From a checkpoint of a small mixture-of-experts model trained on Wikipedia: 13 layers, a variant of Muon for the experts.
Below are experts of layer 6 (counted from 0) of a mixture-of-experts language model. Rows are named router (the router's row for the expert), gate (a neuron's input weights, with its number), up (a neuron's input weights, with its number) and show model dimensions 0-127. Each number is 500 + 50 x the weight over its row's rms, rounded and kept within 0 to 999. Numbers have three digits each.
After each expert's rows: a language model's description of what the expert responds to; "mostly gets" lists some tokens that are sent to it at least half of the time. This comes from a sample of Wikipedia text that the model never trained on.

# expert 27
router:533483522451510406456428532440429517447550413446525499461424480530561434521501514428491538523519446401494505435448522619487554543453558459425457519495552505493414461558479477469487573460446385387501422539455469558514536528532498531534442505547544420529503469466588574445477531513521482515542506461514480491569540593418416423443520494508552522515549528562460440584477396484455557489559
gate0:562408495511485590524519436481507447400445479466529512524550553492525600561492544562568492546621518501417528420444601565467564472484496528514522464555460468625575451455476455433431457573501469439534486448411477527488475494503577515515538362567575505483450467472526506495479539379479543524509446528486534456460529537519476486549584515529528544499499467546487483428482472378480477430521
up0:446484501517549454414502528462495489424503528498469497498477474635447509471486506526513499552444518539495523509486451565509492542505431492432545494453433588520595500390436531479447495457487399474423351491486524510540539548495474536479543480518525476521520511471551439520513472584495580495459523539541560516474496534626536375465525480445525475472616475516643515421572444396527464580538
gate1:479505503401514475417452430444462575496394481484453576438458459519528531601527542511465556502514483497444429515594461432496356505478524526579474510540508430486446529484549561453554420503514491525497621425524481504542531427464559544403514525453532426493528466474586463463417547500476516470527488410518496540425494572427535499481525419542596484553595503512476533566546536497518494527588
up1:520478509403506549488516524405489523581698476448519575559656526494542556456514502478479493597463548500450507467491520556433532524491442475418541441421460482433474502495533538447508472577456438472392521512470474583531541495529506469548474501463564581504417587471524563418515518557411505460498447499535559470528448474462469482448475495572555492536527520467550475542467463540435515532571
gate2:492465513517521484567508525485514499412549501510507586516530501471556521496466515483422524471406470505455452493432561547446451477536591509512497519646507409491467507531501513407544598423387496462556535490494419359506457453468463498466454512565578514595540526506459509535521523440487432459517486585528478399438474543544473523480557392510472469459528474505549489418424595499411511408503
up2:471543490454508552511537542525524498447476419529487583479526545468356441559519516485423473433524504557478468506488550496450462416520541487403611551549520451416487498432433598523529521416552484444430522372583519515518415537521475488423515595549578511530578523533523518567463520436468506484532555473510470483511446525536460394568545525495500548557527585529425581553501475512564485442468
What it handles: Periods after initials and abbreviations in names and citations, like C. F. Martin, S.I., plus sentence ends, parentheses and line breaks.
mostly gets: ".,", "ER", ".", ".C", "_{", ".."

# expert 11
router:605508603496464532437482575459444579421489482506549588392502419564538490498533573481501480479512509463458515482499400472617513596456480454431477490473493489521466411533534416509498545513479429433450428528500627554549520566461539524486367462593497427531536476454499508537544536512551562504507502465561531537586539499452466488515487519578530579495606524454481525529482478448482535438500
gate0:521494517541432487532534518558548435493439499499536556475449445655440539585539521498634582516523521531516476517494474464489472574471476514475545500420558519463612460493534439492483504528551477493482385421512511498539592508510539559542484481446490447500565496451577490464468543456479502385435517584536454575566496447536588497531538456502568570598447616485516502470566452543580468551508
up0:448548433487527455552457518501514453522489470504493473505446566474492507476458506526606485487526426443548479532543510498526539460524508463464466470586473594617573463617438498531481532568527570548425448442478565428457522485606535437406458470469590508507453538572441512518453436646516497485472469452395498461547514574430472600498497433532406513511519489515533497524448507555491480398571
gate1:458434496518542469475548497517412486492461554526531474428425528544466498396571503531544623505490474543457514473510544529519569514497496626469528478492521583498619511554508472611483521595546443500450399483470510489516478395457483451506480466589496415436453516542470489528579487484507495467514549644462512495530458542518566504447598507488528516545447524586574501492504423536542459564383
up1:514545560572559504504588473573416589526497604460474523536479518525506434491533449571559591612479427547531504569493624435483541449484520548542472542466493451539498515539369576585485524521498561521525513443526486466451439489465544506510541438484610515587497576599529470442478535438517521481469417571578500574480523526460507530522518514538452448457549493470503550515440523618523535460522
gate2:534538464455509517513489520511541513581425441518635583513547529507520504513528439478534468570558513476486520548433531520566419525591608513579436560387471441505529525480532450478554479422480540520498480524525487544505538470425516513475562524516415547598464491518491457452575524563599587580485601394450484471520496545473519535534586519516448579443498464449494466533469424423504466386494
up2:459573442543444493490494517538447487470555534570558472548518513525507506537425499518547353608576574457539529516482504511397443448549536488445531588525497542554476510485427449515533521483510539498489511629549562509566503483527526453492522445487448478456610520427545521584519488549545549490505478497497482490553519577593439402594469494386505567494499552416478523482543486455459469397600
What it handles: Common nouns after the or a that usually take of or a fixed phrase, such as by the time, as a result, made up, number, total.
mostly gets: " time", " way", " addition", " age", " best", " number"

# expert 48
router:581495563556423432481488533459477551446568554466529579479523491537477538463515496487515400521561479540516568462422491481577588576471461417514449483525531525524428441489473490497558611492474491474477460447457574544460506535396469611480427551508573478513558477446504533518506500481543500535435456517506446539562621571420517517505384496539498632476515493565561503471451439527575592540522
gate0:547590511485467541516511542511587407512608474493515459390598545540419558538496515551455588520426469585514458441465503521428557555520508530469463530557498547622534510507566507546546486489474498496511458519473547444534470524408485486581514528488458456491495523499584488529506523476487535440526557475623461475573668426423490569383506456483478494492474549481522577489449509519555500560459
up0:577448501504490527579402514498501451494483512467542516444562466409460499515451535463530480494539314555563405443443440435541559470494478499501452536379519558524556467520541591452488508494447477466509418411426539461443511400416453540551562513473489471453532432582498452474433471468501454549499490560483504570519543445396479502526564451532437442505545486526515468472383484506476524495465
gate1:516487497459613505478595466538488533498430490514560442518424592469420467452415503559554478508512489493515483540499494481589484412466510382487496550595501399422502507492465414581507434439524523572505562560525409495528542515434518423488508467497533396371472505510461480527513415555510476499478531464445492552490558493560504560495527457548530475474489541433555525480533598384516598465548
up1:514424591547489515488551490506441512448516436483448599444362454557449452443427482465441477435511456438506585466454506456484483494487522501543479479524427429481425495511524483499582517578475506522591561437615517502585459531433483548465532486481527489479495488448521569556519530526435485604462492529389450528432501401441491563589524509517519577433474474404494473557465497486500588409523
gate2:433501421503489502396432488506607556433588501452397511474483563543478456595567425518557493536603514427494503607495516472464502477421510521567547496516549593463514535470514490501494552459509586505506410461461487491456521462456434584520521492529466451549601478562485507461481449489465502435527617465472523451589559536512524555478501475522455483546385449500523468554444408528556526572435
up2:513489463499435546523537372581525516486568489483479431516511504506506547540539553451506509500439440527573500562435374533578456475471467443519544423434430522466573451559460549538491512522428502562588444522481432567531480515455558439497508483526539424473505543509517425433483540445514480429514555526542511434537517507530488500486499575547403424567520498462491547525408465375657556478434
What it handles: Inflectional and derivational suffixes ending verbs and adjectives, such as -ed, -ing, -ated, -ized, as in bur-ied, germin-ates.
mostly gets: "ized", "ated", "ted", "ived", "ired", "oted"

# expert 17
router:569497557541496478543563561426483564399518582404522545472536459508466544483561503478451477534500524518576513473409477442506565534454456420435476499541528486542446453515519531436467516480416487488463448449467540537561470505405422578451442520516556464515548471458514548479435546481526521544397472448512405560573567510474487511535381404563531650464590500521485448505440483545518537554554
gate0:506610552493522459524559528464468505534496529508452478507532503500455414479527491537517506540490494486458473563499623431509523432527456452497524441497471508440552428561572533524471435554416530488603519521544504505528570554436524554520514415424522516537492463506596454441529535446512488445454541505576474409553597527572530593423571513626588487473387555482452525579508496463392460454458
up0:506491464533557529520504433534510537436441609549466421506438562523563457536500496525446475465599521562537455515546580448465581610506514432472525568483456508534433425582465486587487496481505487474482468486543550502376402448528538467556541531434611437578476483544426529463535482455473533479501440412529502523534551493542530441464441453632516600584538555520549470517492509494545480541551
gate1:424582498577391480485542427377526549481581553488457486426522628441572572507532459420504451455560515514510522517438433459471475504501477488439492446536612517495484529537491560495459493552418487543525489474500433568442473549526461429565542519507546475421453465384483500495456458538557466484430497511464548492487511446462523449594585530509491401516583483469470508538615458474511473571452
up1:441556427568535562408465537596524544493418474521457540481468511455470430410420433520467499481576594507511541486485535549529454539465512517454550480520475484606463438506485474482485474436561497465472450454454509566538460528419408549546479452604514469417519506562427410549531494459492563445465434429497437384469466535471497506504423472509546478486608426458605558487553558489462495558515
gate2:481461524440505480545438522575582480406479496489428481515623481481508475501469486493457486493449472475438410417481539533563552479470491465517467443529541484579560442534467478531481528532487520460477444463495489537499450506457551642490436554516513486422476464528448518588519455514386601519439497460537471572522429465487558470530492521476564456427416512401514472618424585477362505420491
up2:556588405511523527501507521534400528540567503455453551492494562471490522539477529436549464467461374408497487541505435529558507484572506467471475540546455475533614538405529497534395438517499523531542451493623528471476470517521479407486522474441471466437511444526567462439471431600485493481531566466607399476531499581494489413494556505516553505580439503516601444499451451521517538566435
What it handles: Closing suffixes that finish adjectives, adverbs and agent nouns, like elder-ly, separ-ately, analy-st, test-ified, pus-her.
mostly gets: "ful", "arily", "ician", "rial", "back", "ically"

# expert 46
router:543491595499413467456445555486483532488503513503535578477504387545585510485465512465507532474529415468486492498467481494536478544451484472473424533554491453477472429584505487500536600436440455385504485484443580636505467530491533576490470515584577402490468466382502500588559530493548510543411510450488521578524578534439365485522437473497452538433512543476535475562478430573521536508543
gate2:462588497538501414525479476477454524538373358450466530543500477507454470589507520504571458454460541453535501496509528606433533464421503518565539542548399591522479480410515540555580532488455546427538458468458482561503517436524385503465518532533520491466601530446518437592541461491507541543541471555511536489530433498542591492392524562446595474470503487469565536520480519516520585509573
up2:440518526525682488601550469468485511573396523439493513468447501542431569491545491469507434528551533454592496545591494499510492500600540439424540469493487462587498521543544522461457547512480524506457552495482561528508486487474452446473523477503451557422528444522559533488523450485566444640496579503592583492473568520521531473371545477467534489498513539437622540477493548578507524532521
gate3:560520505481562489577434452424402565517496527559534505461507464473583538347440525550555535495558524525547497541545438548578543466467404500494486409421460524476507446502603490548534530470512517522464619517429569495461555499580499511482541506609516438489528561528489527531546604505446495439557509589428470513454483547500516530510484493481434557450577473436461525559509554551414493457586
up3:504480447490540484478502446508520463464396537495537525465491546488446614580512590526418495580462474568473475438438491438486495482524477538534597527503533528519515512536310470495543542462494490604512472532515479424535507561492496445504494426506558453502354490404417459557457478462550420541462460456445539472515398547509445490557510519509428532549474421467470485502555492552620475469535
gate4:572469531522486427627507388510561516545496513480575486518448417493469523488440461524555476456441600489409507444518468473447448433501509479481499513500517480439536455483630491535573501437494475463562490402460582546506572507551538461472566509589580496488545439474544558453638507500464503503549499424573510539531458493369491440536542426522546480564468481503541566522474531417459506426487
up4:446489492528415434425437480488553491439553449475474522411450388502454532431507504459465556537565485507457452503480475514522579498556527481499503594355455544513444578544527472465529430473460511488473490498429570623510559439526595492492563420615528483537467542601545521506463508442524455483370432486494496562586466547495459537537521502519420435481512472519589497516572494453489449489476
What it handles: Prepositions and sentence-initial connectives in narrative prose, such as in, after, before, during, However, According, Despite.
mostly gets: " However", " after", " until", " During", " After", "After"

# expert 9
router:535475610509496470496535553480452524391541550494525586480531373565486506484566492457489486496557448532518504523429499514493523599448468453483489456470530450520442465517515467518563583475433497429446480497472592498558577620415494536478433482544557430554518450419486556600547520490516478506398456433513525565598557596439473523486447490565536579454473472482511507471456406586519564497515
gate2:498437505517578471516523561496489429369551412513549543518502426635493437511524471450552503523391478481465462495469493420476530588466556483528523483468487472523524429600506518518507597576515512503455549488496408478510583488503484371496569533508429521593609490510553472486504477424505418484584557553532503393546473521412499519530559406478532540491445395476463505494523491514522501459490
up2:504454514452516513555581508463532440481461544532592524501340577474437473508489553497555472479486465515444542537438548456515520452519479497536512452527443434551533578501488424499496500516500490546631506482417508570536557525527562437527477498642568507504475487537502540367545488465446446466482427519505438484498372482435502514495545444582489646380537512477457485546488457501509464530517
gate3:472515512470406555497529559463483453459447502515562545510533393443518527508670449449523566516510454580545527491511493456458511450539399551389518447507640488558528515486506537583529556480569484530520537524478558533482433450450448387541477458463489479535535480527444569454398570509491517495548591463416511410455489530584502535477493459512579521464497510497525482436544487535434483397509
up3:525457549492511471446471560491470505452527506490524542409527558414557398626490478472511422429539499507455636459511490486501525440544522519399448600544568435469532537561430413508530564570512526477561482498587557506460520455530523513487481516430496469492472608561464563433519433524461570592514520468521476479531537487514517538406435532601512611549510500489484442545493590488470494425544
gate4:537497460479472559444477534469520510503511507494474408505522444507416521493601520380564456577552494534437453529538471535503535555513419558514548651513445509554480510457591423393530539520466465544511507585440569502539545530461428447481500578449445522447586446492464465552536572518509496437443451582621551460441491464495465508584442499465426546476513425526585528442508566512466474515506
up4:489484434493523547437508501380413486524502529473527489600479513430511403478438465492498431584534427457429511431460593500459521517521436486587483437529547489474552554524473492542539541511485469494468566544436566473561524520406584616492531558452488487463543571472537528485487496535511472542577439495507523521442534525561467424499492531549572617449462518429523500520575598371536548470588
What it handles: Verb suffixes and continuation pieces like ed, ing, ated, plus words in set phrases: one or more, as well as, out, up.
mostly gets: " well", "ected", "lected", "ailed", "ised", "clud"

# expert 57
router:508454514527439413431511554469447520475490487443531474528464442464545522521509528425487491533577502447534627492434480534544506505402548415469478528538547529599464467511490537469433503447502491468409454579400530555521527580523474555593462434583565447502517508478490558524477544457588463606477536520469418508540520523437394493433487450561485550448565486522452426520401416533528575554553
gate0:436668492581436473495382497485465496524512477507430474518492430425457409511467558521411472549426500543522461487547508517466436472506557487464487478535517476537510536446481549579481541517470518422555503508405505595466484566548514515520538490522476533522525524570503475427607499566550467479405499497534446439516519449520403613453585542465532565596489517426482528486538606526433574488475
up0:565472455529454496548416504471508514582396443564497489482520474502599554512399431511414549443566490526499490502416361460503477397488488524491556512557525377555577523477545411422534533417487586465558517468481547508526515468558515549545407518514558481496425438511479465523516446462527508571549460552559443552525489522516598474513471495611449485557543473456469451517501516425481575491468
gate1:523426479513480520466531525493420549506516508548501439579564461502481537603516552528556507437565561462515452448446569488500516484582463452554585481613474502543536567395536488469424456456543462462496533461437518511556419617499580555511517475463456565519436441507493494531530505346517468552577435543388427480472519524519582514559514428505439445568527544487488570405463516517540507525488
up1:492558540553482464498524522532425504545564574535582478533504465500455418408547608509453546433611516477530412359499531512526476508557442540432495444483510386397485440428495458556462529483499515512513499449540450435478534489433421501496443584476413457475459507477486498455482443484537472513484541441460526553540515439480453492452497567404558517486484520602598629463501529469469450463476
gate2:546426502362436421451454492539442493515437437499568520488452606492480570443505476500497523524478474499383509542606413458480360511427513534547533541613462487464526459574535497542518552507462517546452576553493525522450483513462476495445510468447518497515450484523486559429534500540455548470560499511448650514480456481545450432504553488454501481421519469540359555547458493432489481515541
up2:505448482515417447539576505483522394513399554406542557518543425482460537487522546456501494399547546458580503542649494538492469589395527510503451470452556527574513470476461572574450456518430499494459531484564510548518424618513461413578514516523496507551501503504427503497527557483491499599471424565478533426518491491579486441473494464457504521509420395549466463566454507485521514426533
What it handles: Capital-letter starts of names and title words, often after a hyphen or space, like Bell-Maywood-Cudahy, Anaheim Ducks, Street, Stadium.
mostly gets: " Jr", " Racing", " Stadium", " Street", " Records", " Rail"

# expert 22
router:514502547572499433436498536467450528464550525413639479485508482527585429581587496449437500605558483478477543502450477462511498571459533492435418503449552579559470462556516536448494565448475476478532485475424494561498564512458540535503465540508515482542538506415601591489522508553597495558425512481487451545502530552506433485478407498539420635479533442513513395611485475504453533540523
gate0:572546535491492518492498387558465430493430544528559483489502426365533488396531510493501574569503437465401463463545537534518512435541370529485527485418558490542479592476476438447512507432565451572489479535465525535548501494477565524456478538435488458493465481568474553531481572571436492537421589559515481510539479539517564639542493531585482585583527565475510497548465468524427487461510
up0:446574547574501498523482582537507481506544490431540489448452508466550446535499519509534475432497549592566513527551526443489494533478445438539456477520507527472426509494443494397576448475422592525537490574514474436621530490524566476525516532386473524524533527513565534492616474550471572471637589483566531513589552487428490520581530501533556476638467541502543414507547497567509490559456
gate1:480547522548497521451470552462487497461492454598415466518516515456492502603586571451566453505450543389343508427511592527508502467475509498486399558498527507522556530570551529434484471529504482463539379470524608526441455451495496493499543483500520495506541467450538487536556494529444439524525445378497391494474493439531431569544445531477465461553583435418428458517563481476515448426529
up1:465569469514468497465576515533581508459584588468550461521497505545553499502427443499462480414496408432550474458496508518561494448540434510468497520502475433458551427524522478487462497531462505633460579537456514462454565575423430474506465544536469511476506375540432446524448517427420478451466559511426412529523428587475542405436387505512465574481468496521496506441522511588577481412540
gate2:461579459469467570392547537451438546537542549468554518465511510560508453476510498426497565432494505533492530535454427443499474468482555513555498518515469505583500525573514464510568520542539449490519521514450453571554535493537629502477404503437524520393439569445516414587498443499546564458543515456481396459498483498464582473539499520555524475448472534493612522447373579584486514455631
up2:482539490366395505469443415416535507535541567459573483480505467405510490501557468523461585539586573484566493511531436497625567487523521500518530483474526495453518544588563442532572466516543504511533519449493512537507512546453498452463478477525459488507513431509528489508491401514464499532402495374450488455503450520548452505644419518617467521480411520506520511388446510542519462528588
What it handles: Colons after infobox field labels (Province:, License:), list-starting hyphens, the slash in coordinates, and equals signs in headings.
mostly gets: ":", "=", " Coordinates", "):", "°", " Votes"

# expert 19
router:508497535500460478429453498480443522436532501422574526511601463523546508503587522474439511485521481507559506495417482502499505586434552443458488516501499511496441432562503474537452590511413386394481478505393506548545513508442496500519414523521515522555513529400560506484534497437584505555484488536491501518614550552523452476472385464520450523492516491594476448601505456566463662479598
gate2:547427522460501585507498488411542492372512605527564498471494439615441559493478388426453592593475463430519506576535517451565556490541478488406515417501541508502498487551450466606499498511460547513497500459545503466489439516512524496454481495574506489491523547375420464429460512534435477429417487445518524534412494421549503481567515504553444518508463567543489427464450558514510411502534
up2:538451545515469528512492480523491386504552506396482491565423545500503360512479498534446476552461446524487461532439551517523501525489433462584490586542479519517417508480540545541497536440476488522512630486458457357517522444447495479482489548515459504555503481583463498570506500480468477463541515485496469517470334521551415451452369557529638393562475524471480429496483483527524508468525
gate3:542414532592546503539421545455503487481472536598483548512556533538490463492440481458502561476440495434489420439508402457413477519572488503395581513563484514576452523461554407462400537501461503507530506483495507471536406520457496624473564513546541470571451533432448555428556472502527473464498468486490610637533569486510505492463496458426424470445426476498470487528561426452558454542494
up3:503544489529481417534520452509511472470405513467580493430551473528468491523568515503542458490475403418490526395418575504504599561509470514476472557519540446355389477354517462501424450529509478520478551458486466581468412486505510563462468539409464517500430460597558503456464456413555502500503472587586482505558445434426457505511479452526570498534505488529593491520506481494488439556497
gate4:514507456495551547469512452442476582560468508403504523543371528471626641461598545448439521486461637524536521509471513503561540497387435506433498439491469556455492545445526572438453569549583575470509521418467530506557464461509452505548520547478493591509491493419538500509489446530454442498521493628554440484472507493457504548504506535522568470478525484474493415529484477474427570453528
up4:461551502471518483434521427544504412439511489385530505508540516519448427520570558446525510460448463496520433462467444554516513491544542446428462483399435617516424441428505508561567446494518532500521597519465465433558412490419500554353510549532538471469508546495507531504556493557549531529575458523482556447478456553605523535440446492463596545458470478540413443495486505596484530517586
What it handles: Decimal points, thousands commas, en dashes and ordinal suffixes directly after digits in tables and scores, as in 1.95, 3,947, 33–13, 3rd.
mostly gets: "–", "°", "rd", "',"

# expert 40
router:579517561538506470506498516432471564479506494428488501506457497569585435559531502411413477577531454521426598492459460550497540500467573462451451535437530551532452479509503535430473560420477383409397540447510496612455572543387511492540468516493556519514544514388553562460545526495512508566457524521490417526539513500477467471489433483508485591438552460453404492547445475549547547562576
gate2:500486459459525525480503507498465523452411530477495430445467486625617463491460484520498400523475548514420524551530485557483494444433540474457437512484579462495504434466475557487509513427558493507414479569511443565396593525411525536486466520463548526361409445436490546443517501496513498460568458406445540499481476532467484630543476523532419504457498533455396454543545506469408464582494
up2:498495514500536495376543525525552503492412439473479478586484473507411484482424490541532521576483566570492481526497483487499553507447499572488480545637581505594538520455497522414471549554466563528561477564506409450478458428580420534451488495546525478537366463584509507465432431492553491503435511494501498576509480526611495499540448512400388610514456496465501463463594499506546478500463
gate3:491550472490468494446484503461453552417537494476514518519404490510491496491545450386503473504463517425453463415524557550564518542600528512527520510446567494641525493554581469490449432446538458546400514496521520627503480458412560487574472565490558445490528555516496533511483434504482380477496535460437458593545433516506529414520452480558446498416541613572478537479472510417452522499581
up3:485478517529500589654490561481506457470490531504532521427425497599513500566486518524459563468465546531497491615456433478446496414533485484533466517508512465594526514574582432464486481617547500444515469479530522483468545503452472486467441498484575516469444459468351516467492535557453380511486524519461494552547557521532563543597591500470503544445475571492481497391513538451400447473418
gate4:540420470447466499609545505530493456517414521419520514543456533335469516451589582519513511500496530460412510524571483489465504487492536520471569461494435502491487561436481492454566532482433490421469474516464526486595490472587500514502408388560569548555415470476454489556563537456509558493465534422504439399473528447590418470488456453520527489560554458466545510460456523423500433507605
up4:463548502515482476569548502496554477500526465590489527471477484446520570490436466497505516562545524516557537414492510527461508397617473518622536428506519473440498513537495488485506492480572561505456553519509443438521521545517563579449472515526441469463568582481604497514421453622541535464579477425547440496569452573448408480450495581542439591559425508528430464563597443456553487425511
What it handles: Table column pipes, especially in header rows, plus markdown separator rows like |---|---| and the == closing section headings.
mostly gets: "==\n", "|---|---|---|---", "==\n\n", "|---|---|---|\n", " ==\n\n", " ==\n"

# expert 21
router:542469551508474470490508566471471551451553553458492587438501501453505496537535563446511476552508520543530552515477537557532473552461502420478455554535531496584437471539446567443447509514456475442423510427457540529613480542416401558516418448504562395534505474491462552463496509451563493578432520537559454551570558508438472441420431447633520580425591480551534479509385466491537532550523
gate0:459503488508586435497413508532412488472413536531494564537408568508548519502424582509444545475468640487529528408506403463579414513485557507524510559540586453401487451446580565531540453469491473519387460523469490485544441529491455449405583464519543471552522444532500487393525450521582524563522556469521463499539546533489563448484515538465436527501508445515584504435572486503557463465500
up0:453564519501577482490504512521471519430513492494398539465479561540528495510598465494478563599567502505526539515466542421441521485386552501463564539398578537497436507460558514435526488504540564490530489518518507507605503569429410503506511459436543547421385481470520515477473511522530522443548597589543557500482489485589544515554512437433467583470524555627547486453475577482611522427524
gate1:521465466483426479519519493497456436482546482511474438447482543536477480401474521429470517551464555543512505470514572564512415534466501507597462409471438441533387459570349479461462498421402448467474472486466570461556426552522517533353449474531553459591466593545546457508468566445482501483475510523505533512501487489476548531422493584454499550455557420474493474430493438390463511488436
up1:493464455524535520488496508428528574451455483491502508345486492439479534480392553428556524433501581443504447540486468576372467472541499545567518485517464430519500544487536474540530500572522523547425579469519488534517555457402430508514467444571478494598499475510453476476537393475594525416408607519562420464539433465484497479459533484484396549535572490455499596519467520516477535480560
gate2:509581494511421553494625519496579502513432547448561504622521520411550552508543519553486560398452509533390559477453500450548479428550501504502508520646500527469582501502494506515537556588527526478559502421487415545508388487568381461476597470488600501454540565512467484501531483466520491466485469477457467479545484534499494449489543441424481570491463475523535457485394552515432511476470
up2:491491460446532472528489471560474469494531363559436534479461534512421532504495491508562510469443450471474441521501577393459535550509497496475484554539438565533502545506445592536514494482501515445541486497601507441428554413474475534594444554508504504537522447447505502504469478700489445472556481498569451540505559579535487414507457451580553505504520573442550518436579405535419523420449
What it handles: Final pieces completing common nouns and adjectives after a prefix or hyphen, like Tel Aviv-based, high-quality, Hindi-language, library.
mostly gets: "mercial", "atform", "rama", "ependent", "anguage", "ternational"

# expert 55
router:532433568586436489476452558484420582471548502483524516489506442473546517452558558451480498541526506576557536552451476559544481527470563455420424549460573443538465481557503502523439503508464413415418516510465558572504483550468451511605447481501541428504507489452466527496474578405598447568427485510536505494531522556432405391435473439616561517443588441584515468526492490545514511506540
gate0:627463569552422440477426459558461524438481459528515582554518353546484498482619498539477434521465526522416488434452476502429466536568388520520495509486412505539540482547558517565519532467428503380577541483502439486424537482420497466550469503508526517519502501491518449499537544460524509479389578446557489468482495558550625533490470534572540525547481549480548533607519471531461496471525
up0:616436544502512526459451481509500582470442651517524453457478504485462479487600485467491470517552540500505507485488460470481522549520416472425383513490372501415476505476488390527589448513481450531515517536456513539569483502572487498409563577503454494495445562483517420631550496449530523471533467538614513497476431538468452409476481488553563503486511590527466565450486513536400458542505
gate1:493539500447526514452466483529464592574472465480481526418497517608446482339463520387453569495424461540447473561441442560521536447505529503526539577525561479444467540459513531488386530594469486549507417474502439456500457543480438537563491553517492465499602577540512519473449490565521480450577525464576492506497397497575499462481565446538479507585450502552568579532500439460482488602479
up1:508447430552615500515499528485414583626461470548499486480473571471500478582531499459394484481558454500518510507537579447501473504484538467553502449492567432513521497565473492626474491555443526584558494564536417468528419533526432462464515488574578525540517499487524363586455486621553506609486548444501467476449503545521491438497502472423452560427500548439493528546468490563538547472533
gate2:495377525515469470441473565519514562423447624499502524415575562534559572459484422488536500517544669546530539539509501551531429526544487521462563487465504451562509491535476514475452472545569473547457480559575448481473564561511408526493533431473531535463645463439485428498507494524558484559529509493510506531382514380553498501457481448530536517442488458580449488535500543399513498516477
up2:472434496386552516410516439462390459474489553558553516622542506468549504571495511474497524418452489490498480553473517422469501507508525461485446585540522437576557519523559533485493478457482616554508462581461545503434545574476480500506508473520529458548538532558389437512450465470469575559531578605480559607488551450464521468469498457624577508421515410502530513417501526515475499564483
What it handles: Pipe plus line break ending table rows, percent signs and coordinate degrees in statistics tables, and hyphens starting list items.
mostly gets: "%", "°E", "|", "°W", " He", ")\n"

# expert 1
router:554474561516451499517530531452442480447600488425514473519450477440536507583569564451497412526524549541545496472478493487549519506410495361397510486502568487542461428501530487399486494458470476486423468498473527548567512575410490589501476429460513469596515490482469520502500525517516488563522443522588453507513615613468454521416453476530524590392504497493444428485412402520503549531554
gate2:565538560466530544478537473411438436511522555519508535556492552561550453575454426582494578637509496505524529482582519502469475503453531465517512488418682358493571376478461499537535502473505558510507399477461568461535537516567501536541478564485483530409497476531453445537433575460491505501563537546483504559432556478441457502482516515550466501523533526476458460416438483473580484527473
up2:580502456549552563542541538503558519437497553487458563501499540605395421522529499505572557563584456532561384439452478566487499583456452521531484496634425567425524483437520579604463564467474474530499504459489460465448516542576506533458511468451490535507439517469533439488546573526492476495449549495384558413531542497541543536562505541466562549466466462534524514443581405491512563537492
gate3:549463504560494549447424462455428439458454482534529443545499503483470545524503554496512470587458541523499456420519556445432528519452489545486494562513391519467568470503483611515561507504476567523492539540492511588474481563486437502438493649525485497469538597496492513502496440475451576583514438591441526490485453561497528437473476651555449449530491564554514466455458448393447528486637
up3:389524455465428555535571454451485469618525510478523487516516560486586474492464562501447393582501490556522538508551532390477587597516542502493537483418509468436455523448473453452541517473487481502441620550470487510382526513506598430626532552464533447559476505446526444442560469416561548544500530531486465461462454431518483451485537570482501474482526516503508402413574504519498460495453
gate4:471537607505511577487412520561460503453444550577547473529589523537503592534480401519432405507462430476432367532548471500459434487463495472440498488422475535545467494462487574494465427506502572491448470532531585559432507505389408424498534567521494509600525548541449495370519448526568507508514442508536482401495443512522501449547550562496546471488469416494504510454467531548530564496482
up4:474441525467478514459475591496560480462499529535503499489449456442415518428525460485574504533470548489547528550383403450447473524450479466608524619514528340473547505443451455590542404511527506492514511551518581450484464496528507393469521549426596440401526406460496509506446549476515579484519538571556524568499541565499520456515502539483481426514528578484587502544531508534516440526552
What it handles: Last pieces of longer names and words, often proper nouns or demonyms, such as -ian, -burg, -ski, -ing, -ese.
mostly gets: "burg", "ski", "oda", "wan", "ian", "wood"

# expert 35
router:567490568569462469494474489433398480447531536503502524448419489474472489485493562463440406513568553546515584543431493560575492483500548365460464476565510556421428396541503432416441595513518463502507392510472487533519530512487456535439487532520538512458582472476555593518443479468525565577485492448551454556546621562442481471502399401486451514541499481542460499519483415474488522523539
gate2:349507413471477479499493429438500461447494531429496477447443549446520519360524448548493488501464511449449438546530579574528508511535421543504470537477544510489404479426586458548493560508465588488496457454398456519440437521487616639497488492532575499480503493500534512542497551565462555529473479590493449589535496557564503449615435431491436503482554520480468534495550512548482526519531
up2:463549425557428449418497491538544403511501604467471420539487450546562418483539481505441491447419459482382506505506577495553478533429485469578506491478469491459596443494462522455478451544435475444486561430482500492542501563432463555552533382548475426605461433474458476495541468515474454452502552528479481480515446517519560504594523619464469581532420499469559536459549486466594523580484
gate3:472477509534572519441549488504610498487469576554480567483441407454510511574411485562395429472575574542551530504539444500468577413495483615551496565563492422455579524573472460477443504478493438523474492538506552525556539617479597519460561397479580496452532590483571457478500464490512563463558538523402474512491564544532460540505496503540432518526568429546565468513502562471510483498477
up3:587550544467613549465474565484533566478352503527495538533598466538553473534459445576472577392481484528565557444510440578489559458496517519478603467544537501493513515613574505554404446589515524473514448502623488453577538538494527504487493526484518495557439526484450501572558484501473502433480477421475524455552510589553483458466482506515552450485622527477542534532492518556463434499557
gate4:437521490458545502485418504467553511472488476530532656585472494517497492549525526486418581512516608497486491541542542473502521431556559510381526557535552531475533490470447644524523534421486483522562465580466431496435541446403455567479519544446433460479559477512531588459474468422504521591432477463489507594544464471551509423584447489531560565543459567510453440470467546482482424529483
up4:498503534522447437524563537489440532515486465442546483515593458458472542449518427512538416524495533418520542381464506403472460472528522506469597491534500427514535431545514439495538447562558429446435540493469508474479482479576401545499454527501524502587527498460498452505446554534482474464637482521500409548522364479503542475467542373559590440494485490546409496446571583505563487576484
What it handles: Vowel-consonant syllables such as an, on, al, in inside long names and words, e.g. Pose-id-on, Decath-l-on, Arm-in-as, feud-al-ism.
mostly gets: "an", "rang", "ris", "on", "bon", "olit"